config = dict(
    num_hidden_layers=10,
    hidden_size=192,
    n_experts=256,
    experts_per_token=8,
    d_expert=32,
    d_shared_expert=0,
    hidden_act='geglu',
    moe_layers=[1, 2, 3, 4, 5, 6, 7, 8, 9],
    router_score='softmax',
    normalize_top_k=False,
    routed_scale=13.9,
    balance_loss=0.00939,
    balance_bias=False,
    router_z_loss=0.001,
    n_groups=4,
    groups_per_token=3,
    init_std_router=0.0313,
    lr_router=0.000624,
    vocab_size=8192,
    norm='rmsnorm',
    norm_eps=1e-05,
    tie_word_embeddings=True,
    optimizer='muon_variant',
    learning_rate=0.0111,
    beta1=0.95,
    batch_tokens=65536,
    max_seq_len=1024,
    train_tokens=559900000,
    max_steps=8544,
    dataset='wikipedia_en',
)
Below are experts of layer 6 (counted from 0) of a mixture-of-experts language model. Rows are named router (the router's row for the expert) and show model dimensions 96-191. Each number is 200 + 40 x the weight over its row's rms, rounded and kept within 0 to 999.
After each expert's rows: "gets" lists some tokens that make up at least twice as much of what it gets as of all text. This comes from a sample of Wikipedia text that the model never trained on. Tokens count by the router's weight.

# expert 151
router,232,243,206,219,177,235,217,182,233,228,136,192,229,218,140,141,270,253,142,211,183,190,232,135,227,190,192,289,216,244,208,245,184,264,280,232,244,257,155,216,171,210,193,187,231,216,214,178,229,238,149,197,188,199,309,195,147,158,212,210,133,189,173,243,216,194,244,205,279,174,205,220,159,228,183,220,268,293,162,195,181,172,228,265,243,163,169,249,154,169,171,91,239,207,271,198
gets: " of", " on", "to", "6", " in", "on"

# expert 244
router,194,301,227,227,226,193,216,169,232,185,168,231,190,248,238,181,273,277,199,233,214,185,149,195,228,145,246,184,217,215,176,240,168,222,239,186,237,148,158,244,175,181,242,172,258,226,204,209,279,205,170,114,228,206,214,221,192,211,199,243,167,184,219,260,233,222,192,204,207,141,177,276,187,175,229,194,191,246,164,135,163,132,212,228,217,197,202,248,200,192,160,102,260,246,235,179
gets: "s", "es", "ers", "is", "les", "os"

# expert 126
router,184,237,232,197,169,210,239,166,237,247,181,177,252,227,169,208,211,228,196,307,203,189,198,158,310,158,252,285,234,231,212,245,127,191,228,169,193,221,167,222,136,192,295,231,265,188,217,192,227,238,157,111,173,140,181,212,194,156,182,252,158,154,189,219,226,202,236,210,203,111,226,228,138,221,289,231,240,218,143,146,165,171,195,191,234,93,193,249,173,187,212,166,230,249,215,179
gets: " (", " and", ",", " in", " was", " is"

# expert 177
router,159,286,235,254,244,199,217,176,234,207,147,173,179,129,203,181,233,196,125,215,189,194,131,168,207,146,191,178,236,285,187,204,162,230,221,167,251,190,177,275,171,142,212,156,203,219,199,189,244,225,211,182,227,132,270,187,175,182,193,212,192,194,143,265,232,248,231,220,211,187,184,240,185,199,226,215,223,256,142,137,149,208,196,243,192,201,227,195,218,211,191,195,256,236,198,135
gets: "y", "ity", "ies", "s", " one", "ry"

# expert 140
router,190,261,201,245,214,267,225,159,218,235,164,232,181,195,172,182,243,195,146,189,266,189,137,210,260,170,219,214,217,232,118,227,168,237,243,173,216,203,172,238,202,172,213,115,247,214,191,167,263,197,134,172,166,138,308,216,158,192,216,204,194,157,188,248,285,195,222,197,257,121,242,248,116,173,242,241,240,273,148,153,216,177,253,245,172,182,174,243,203,200,137,179,299,209,215,184
gets: "ation", "al", "ity", "ary", "ion", "ance"

# expert 128
router,176,234,221,220,245,215,227,177,231,201,150,269,237,197,218,170,244,200,169,246,267,153,189,194,249,172,224,228,252,230,192,218,104,239,252,232,207,189,140,242,188,239,254,146,249,243,196,170,250,195,188,134,239,160,208,170,161,160,243,215,181,136,177,202,213,217,230,216,224,217,218,222,145,222,240,272,214,227,154,127,195,81,218,167,206,140,193,223,212,166,211,100,190,194,265,141
gets: ":", " |", ".", ",", ";", "-"

# expert 66
router,183,227,204,167,243,204,271,196,245,231,170,227,159,222,188,161,266,239,178,205,215,131,201,214,257,184,227,208,302,217,164,238,134,201,199,208,268,212,181,256,155,199,255,199,265,238,253,142,217,193,185,206,275,166,229,245,142,210,226,216,225,163,163,228,230,241,212,162,220,156,194,211,193,210,171,206,220,230,152,135,123,195,208,198,228,215,205,227,226,191,207,97,236,288,277,138
gets: "s", "as", "2", "os", "pe", "st"

# expert 212
router,117,243,199,228,180,192,208,166,173,186,137,228,257,170,208,154,205,209,112,233,199,212,192,189,216,167,264,164,215,217,184,249,179,238,201,181,263,239,176,228,138,127,218,167,272,193,206,133,291,186,159,168,217,148,225,204,187,165,238,273,162,194,177,202,255,187,257,251,217,186,129,247,207,205,216,255,223,240,192,127,187,181,256,231,191,133,172,207,192,180,208,107,212,220,322,217
gets: "\n", "==", "=", " Interactive"

# expert 14
router,181,251,197,258,177,202,208,197,197,165,185,234,238,107,225,216,216,189,119,199,228,126,166,244,230,134,227,169,275,193,117,184,133,236,266,198,205,192,144,239,176,215,206,158,232,208,196,121,197,196,152,179,182,179,226,178,161,165,215,173,187,184,193,265,188,214,196,200,249,161,212,245,143,192,236,266,170,257,168,217,186,138,244,201,234,183,119,247,177,197,150,132,204,246,270,143
gets: ".", ").", "\".", ".\"", " Mr", " but"

# expert 65
router,208,204,218,128,261,239,214,212,264,200,172,228,188,210,215,120,226,207,210,236,243,139,216,180,220,175,227,254,243,200,105,223,110,239,211,134,231,199,179,289,178,182,314,148,248,241,194,173,228,159,168,159,222,210,216,208,183,204,242,190,244,190,227,220,201,270,168,217,242,165,178,228,192,206,216,206,201,203,125,158,130,193,245,220,162,142,199,273,180,218,173,179,299,301,278,192
gets: "s", " ", " order", "d", "st", "t"

# expert 132
router,175,194,262,227,192,248,156,225,247,157,130,232,275,204,239,215,288,208,214,249,207,146,196,147,278,197,262,154,226,223,173,245,94,279,227,216,224,223,172,241,153,168,270,171,247,236,206,215,237,150,140,190,200,145,280,210,169,155,179,192,101,172,195,177,262,232,210,165,242,159,231,272,215,241,185,249,237,244,170,125,154,146,221,235,207,170,170,180,204,235,237,126,182,240,278,156
gets: "2", "0", "9", "1", "Personal", "3"

# expert 233
router,171,247,213,216,198,211,238,171,243,163,151,228,236,184,203,167,182,207,129,269,164,206,166,177,213,197,190,203,265,224,198,240,199,192,246,175,282,213,146,237,105,201,244,264,212,264,230,154,281,219,175,91,199,142,230,209,163,215,211,188,113,209,231,210,310,236,171,244,238,194,206,246,166,154,223,192,190,195,145,186,165,158,235,201,202,135,124,215,178,171,132,162,179,220,198,192
gets: "ed", "″", " built", " used", "d", " received"

# expert 112
router,158,276,215,216,201,252,278,161,238,183,148,264,211,172,247,157,224,195,134,267,226,122,163,108,237,180,205,228,188,216,169,248,93,218,252,225,280,201,187,198,185,180,254,193,240,237,182,129,228,203,207,130,251,148,206,202,165,159,196,232,165,176,150,286,223,196,225,202,301,178,235,233,168,235,220,244,210,239,166,132,133,160,242,186,214,145,177,218,199,163,200,133,255,224,201,147
gets: ":", ";", ".", ",", " |", " –"

# expert 186
router,177,238,221,207,170,210,231,204,217,235,185,194,188,174,152,229,256,255,173,205,198,198,173,193,236,163,249,251,305,190,158,237,176,262,234,172,270,203,150,189,220,157,249,182,211,237,190,193,252,168,195,197,201,110,272,185,186,205,186,253,183,117,206,203,288,218,181,191,248,148,235,197,149,121,170,251,215,281,158,198,183,193,212,177,172,187,150,239,171,222,199,188,254,294,211,194
gets: "er", "ing", "or", "ation", "al", "ion"

# expert 155
router,193,204,244,194,233,217,246,121,276,204,144,287,283,227,188,199,202,210,170,239,191,218,173,160,225,213,271,244,287,221,128,211,152,243,231,249,285,217,131,230,177,204,222,130,300,195,198,102,266,181,203,151,235,144,213,191,182,170,193,246,188,211,175,181,234,204,211,227,189,149,174,234,208,228,193,215,200,272,185,166,166,156,217,231,228,157,148,218,189,216,200,163,219,232,226,200
gets: "\n", "==", " ==", "===", " ===", "===="

# expert 152
router,173,294,208,218,179,239,235,205,223,139,215,216,276,158,261,205,325,180,154,236,259,141,211,155,252,192,262,176,238,227,145,255,183,215,218,231,245,218,137,314,173,203,258,203,250,206,180,140,208,208,179,121,234,123,290,198,168,135,219,198,186,149,154,254,219,231,270,140,235,196,134,249,168,235,193,221,217,261,164,202,170,206,243,224,207,215,167,214,226,134,153,149,221,213,249,184
gets: "2", "1", "0", "9", "8", "7"

# expert 221
router,216,254,234,235,205,267,192,174,262,152,133,158,324,172,250,168,272,259,203,220,228,187,220,130,206,177,221,189,199,245,180,205,170,206,301,165,193,198,175,284,197,186,213,223,258,210,216,182,226,195,147,182,201,199,207,222,162,194,236,228,105,136,140,213,210,223,204,192,264,214,222,188,226,168,201,234,209,228,182,156,175,192,315,222,271,198,208,286,279,218,175,205,197,208,185,216
gets: "9", "na", "en", "in", "ga", "la"

# expert 217
router,211,225,193,185,133,191,226,195,267,190,161,259,197,221,186,130,295,237,168,224,189,178,222,166,210,163,262,258,260,234,204,243,146,229,217,196,224,158,174,222,136,156,205,190,266,229,182,159,228,154,212,168,224,107,220,210,176,180,156,175,167,131,191,195,255,221,189,205,179,147,204,233,106,213,227,256,193,222,154,154,168,207,208,191,275,148,151,239,154,199,211,147,219,218,190,172
gets: " ", " $", " dis", " bio", " £", "€"

# expert 8
router,174,209,289,247,191,257,254,123,257,167,162,266,218,166,187,160,249,223,172,181,269,192,271,124,211,149,199,184,208,209,184,239,163,144,252,216,243,224,199,212,157,185,230,118,276,243,231,143,238,198,148,186,231,219,203,247,167,155,291,155,128,191,221,242,199,286,253,181,208,212,177,283,193,214,161,319,207,231,168,194,177,188,200,211,251,134,132,174,214,153,214,201,227,198,215,196
gets: "r", "er", " Cor", "cor", " Vi", "ci"

# expert 250
router,252,254,197,223,231,265,184,192,239,189,161,243,199,200,207,205,240,208,172,219,215,205,201,181,197,172,245,241,223,242,145,228,197,230,241,153,222,167,181,190,184,120,238,118,249,217,190,176,280,180,199,99,203,158,232,189,168,206,177,223,208,145,228,269,265,214,231,211,261,144,188,290,141,223,256,212,231,237,138,103,171,149,226,207,236,202,175,201,172,180,149,131,272,281,234,169
gets: "s", "ers", "es", " people", " students", "ies"

# expert 5
router,252,251,198,229,229,246,253,171,216,169,156,250,255,238,295,144,199,246,204,252,217,191,207,154,237,192,170,151,282,184,125,212,179,207,233,227,257,142,192,264,100,190,205,175,280,211,195,190,254,186,158,94,223,244,214,233,143,161,204,247,139,153,158,205,193,208,205,190,257,189,223,252,212,196,197,233,198,260,143,178,152,125,221,249,241,179,177,232,177,163,205,160,207,188,254,248
gets: "s", "S", " S", "L", " San", "H"

# expert 15
router,202,202,150,240,149,241,253,175,249,195,120,171,248,208,184,177,248,259,181,276,195,173,237,179,277,171,233,223,239,206,152,248,146,224,271,251,207,190,127,203,211,196,255,174,246,237,184,214,206,180,197,116,205,165,201,245,204,160,205,206,145,198,223,235,219,183,223,199,212,165,204,242,186,152,243,252,190,230,167,154,134,184,203,225,261,158,134,201,220,214,207,174,243,170,189,202
gets: " ", " Total", " medal", " List", " Died", "Population"

# expert 153
router,192,239,219,269,195,225,225,174,220,184,125,282,251,173,238,168,293,217,134,241,264,123,163,152,228,208,210,209,253,243,200,260,101,252,280,217,248,211,206,235,165,224,251,153,237,227,147,147,235,185,215,161,202,150,223,206,165,156,207,215,209,124,188,203,221,225,250,231,250,210,201,207,177,197,239,279,199,202,126,164,141,156,221,197,219,166,187,252,191,175,224,123,254,209,246,147
gets: ":", ",", ".", "):", ";", " as"

# expert 115
router,242,193,169,216,152,281,205,181,281,191,193,222,270,144,199,167,231,196,125,200,205,108,210,193,238,189,259,157,301,238,141,219,79,228,227,199,234,205,158,245,189,230,204,156,179,192,202,225,204,169,173,214,207,207,219,210,112,206,274,180,140,195,181,220,231,171,232,218,260,186,197,246,159,202,185,259,272,203,195,188,123,182,265,221,186,207,126,258,229,183,193,154,220,191,234,164
gets: ".", " of", ")", "-", ").", " High"

# expert 171
router,127,231,216,190,173,236,208,148,215,168,214,214,258,209,210,180,225,211,149,259,227,168,168,193,223,185,249,253,213,234,190,227,148,240,227,202,234,170,134,250,166,165,319,162,229,208,202,142,243,182,176,179,225,147,196,233,212,166,218,202,141,226,180,212,234,216,227,197,173,195,199,233,186,188,284,245,269,233,178,167,151,173,241,234,196,193,183,189,213,162,189,120,221,216,248,200
gets: "\n", "===", "==", "-", "====", "="

# expert 150
router,153,207,210,187,187,251,248,166,254,194,139,168,219,124,251,138,215,238,180,197,199,154,148,251,270,169,230,188,225,226,149,201,160,223,207,222,247,204,200,236,151,161,241,174,216,194,186,139,196,210,186,115,268,212,233,209,186,220,194,224,153,243,179,185,235,333,171,194,200,170,223,307,173,212,258,219,189,263,187,140,161,151,234,197,321,180,190,252,206,172,221,194,204,249,213,188
gets: "e", "d", "s", "re", "es", "te"

# expert 71
router,173,244,220,173,136,247,198,154,265,219,168,215,196,222,171,161,259,228,119,208,173,147,145,156,228,174,252,169,234,180,149,178,156,212,221,223,292,214,162,246,163,162,229,161,211,196,172,176,217,194,140,185,237,132,240,196,151,208,264,212,169,156,116,188,230,217,208,211,213,195,199,246,211,157,259,213,211,289,124,160,207,161,244,174,210,177,134,268,228,255,163,208,317,277,212,188
gets: "e", "en", "le", "te", "o", "et"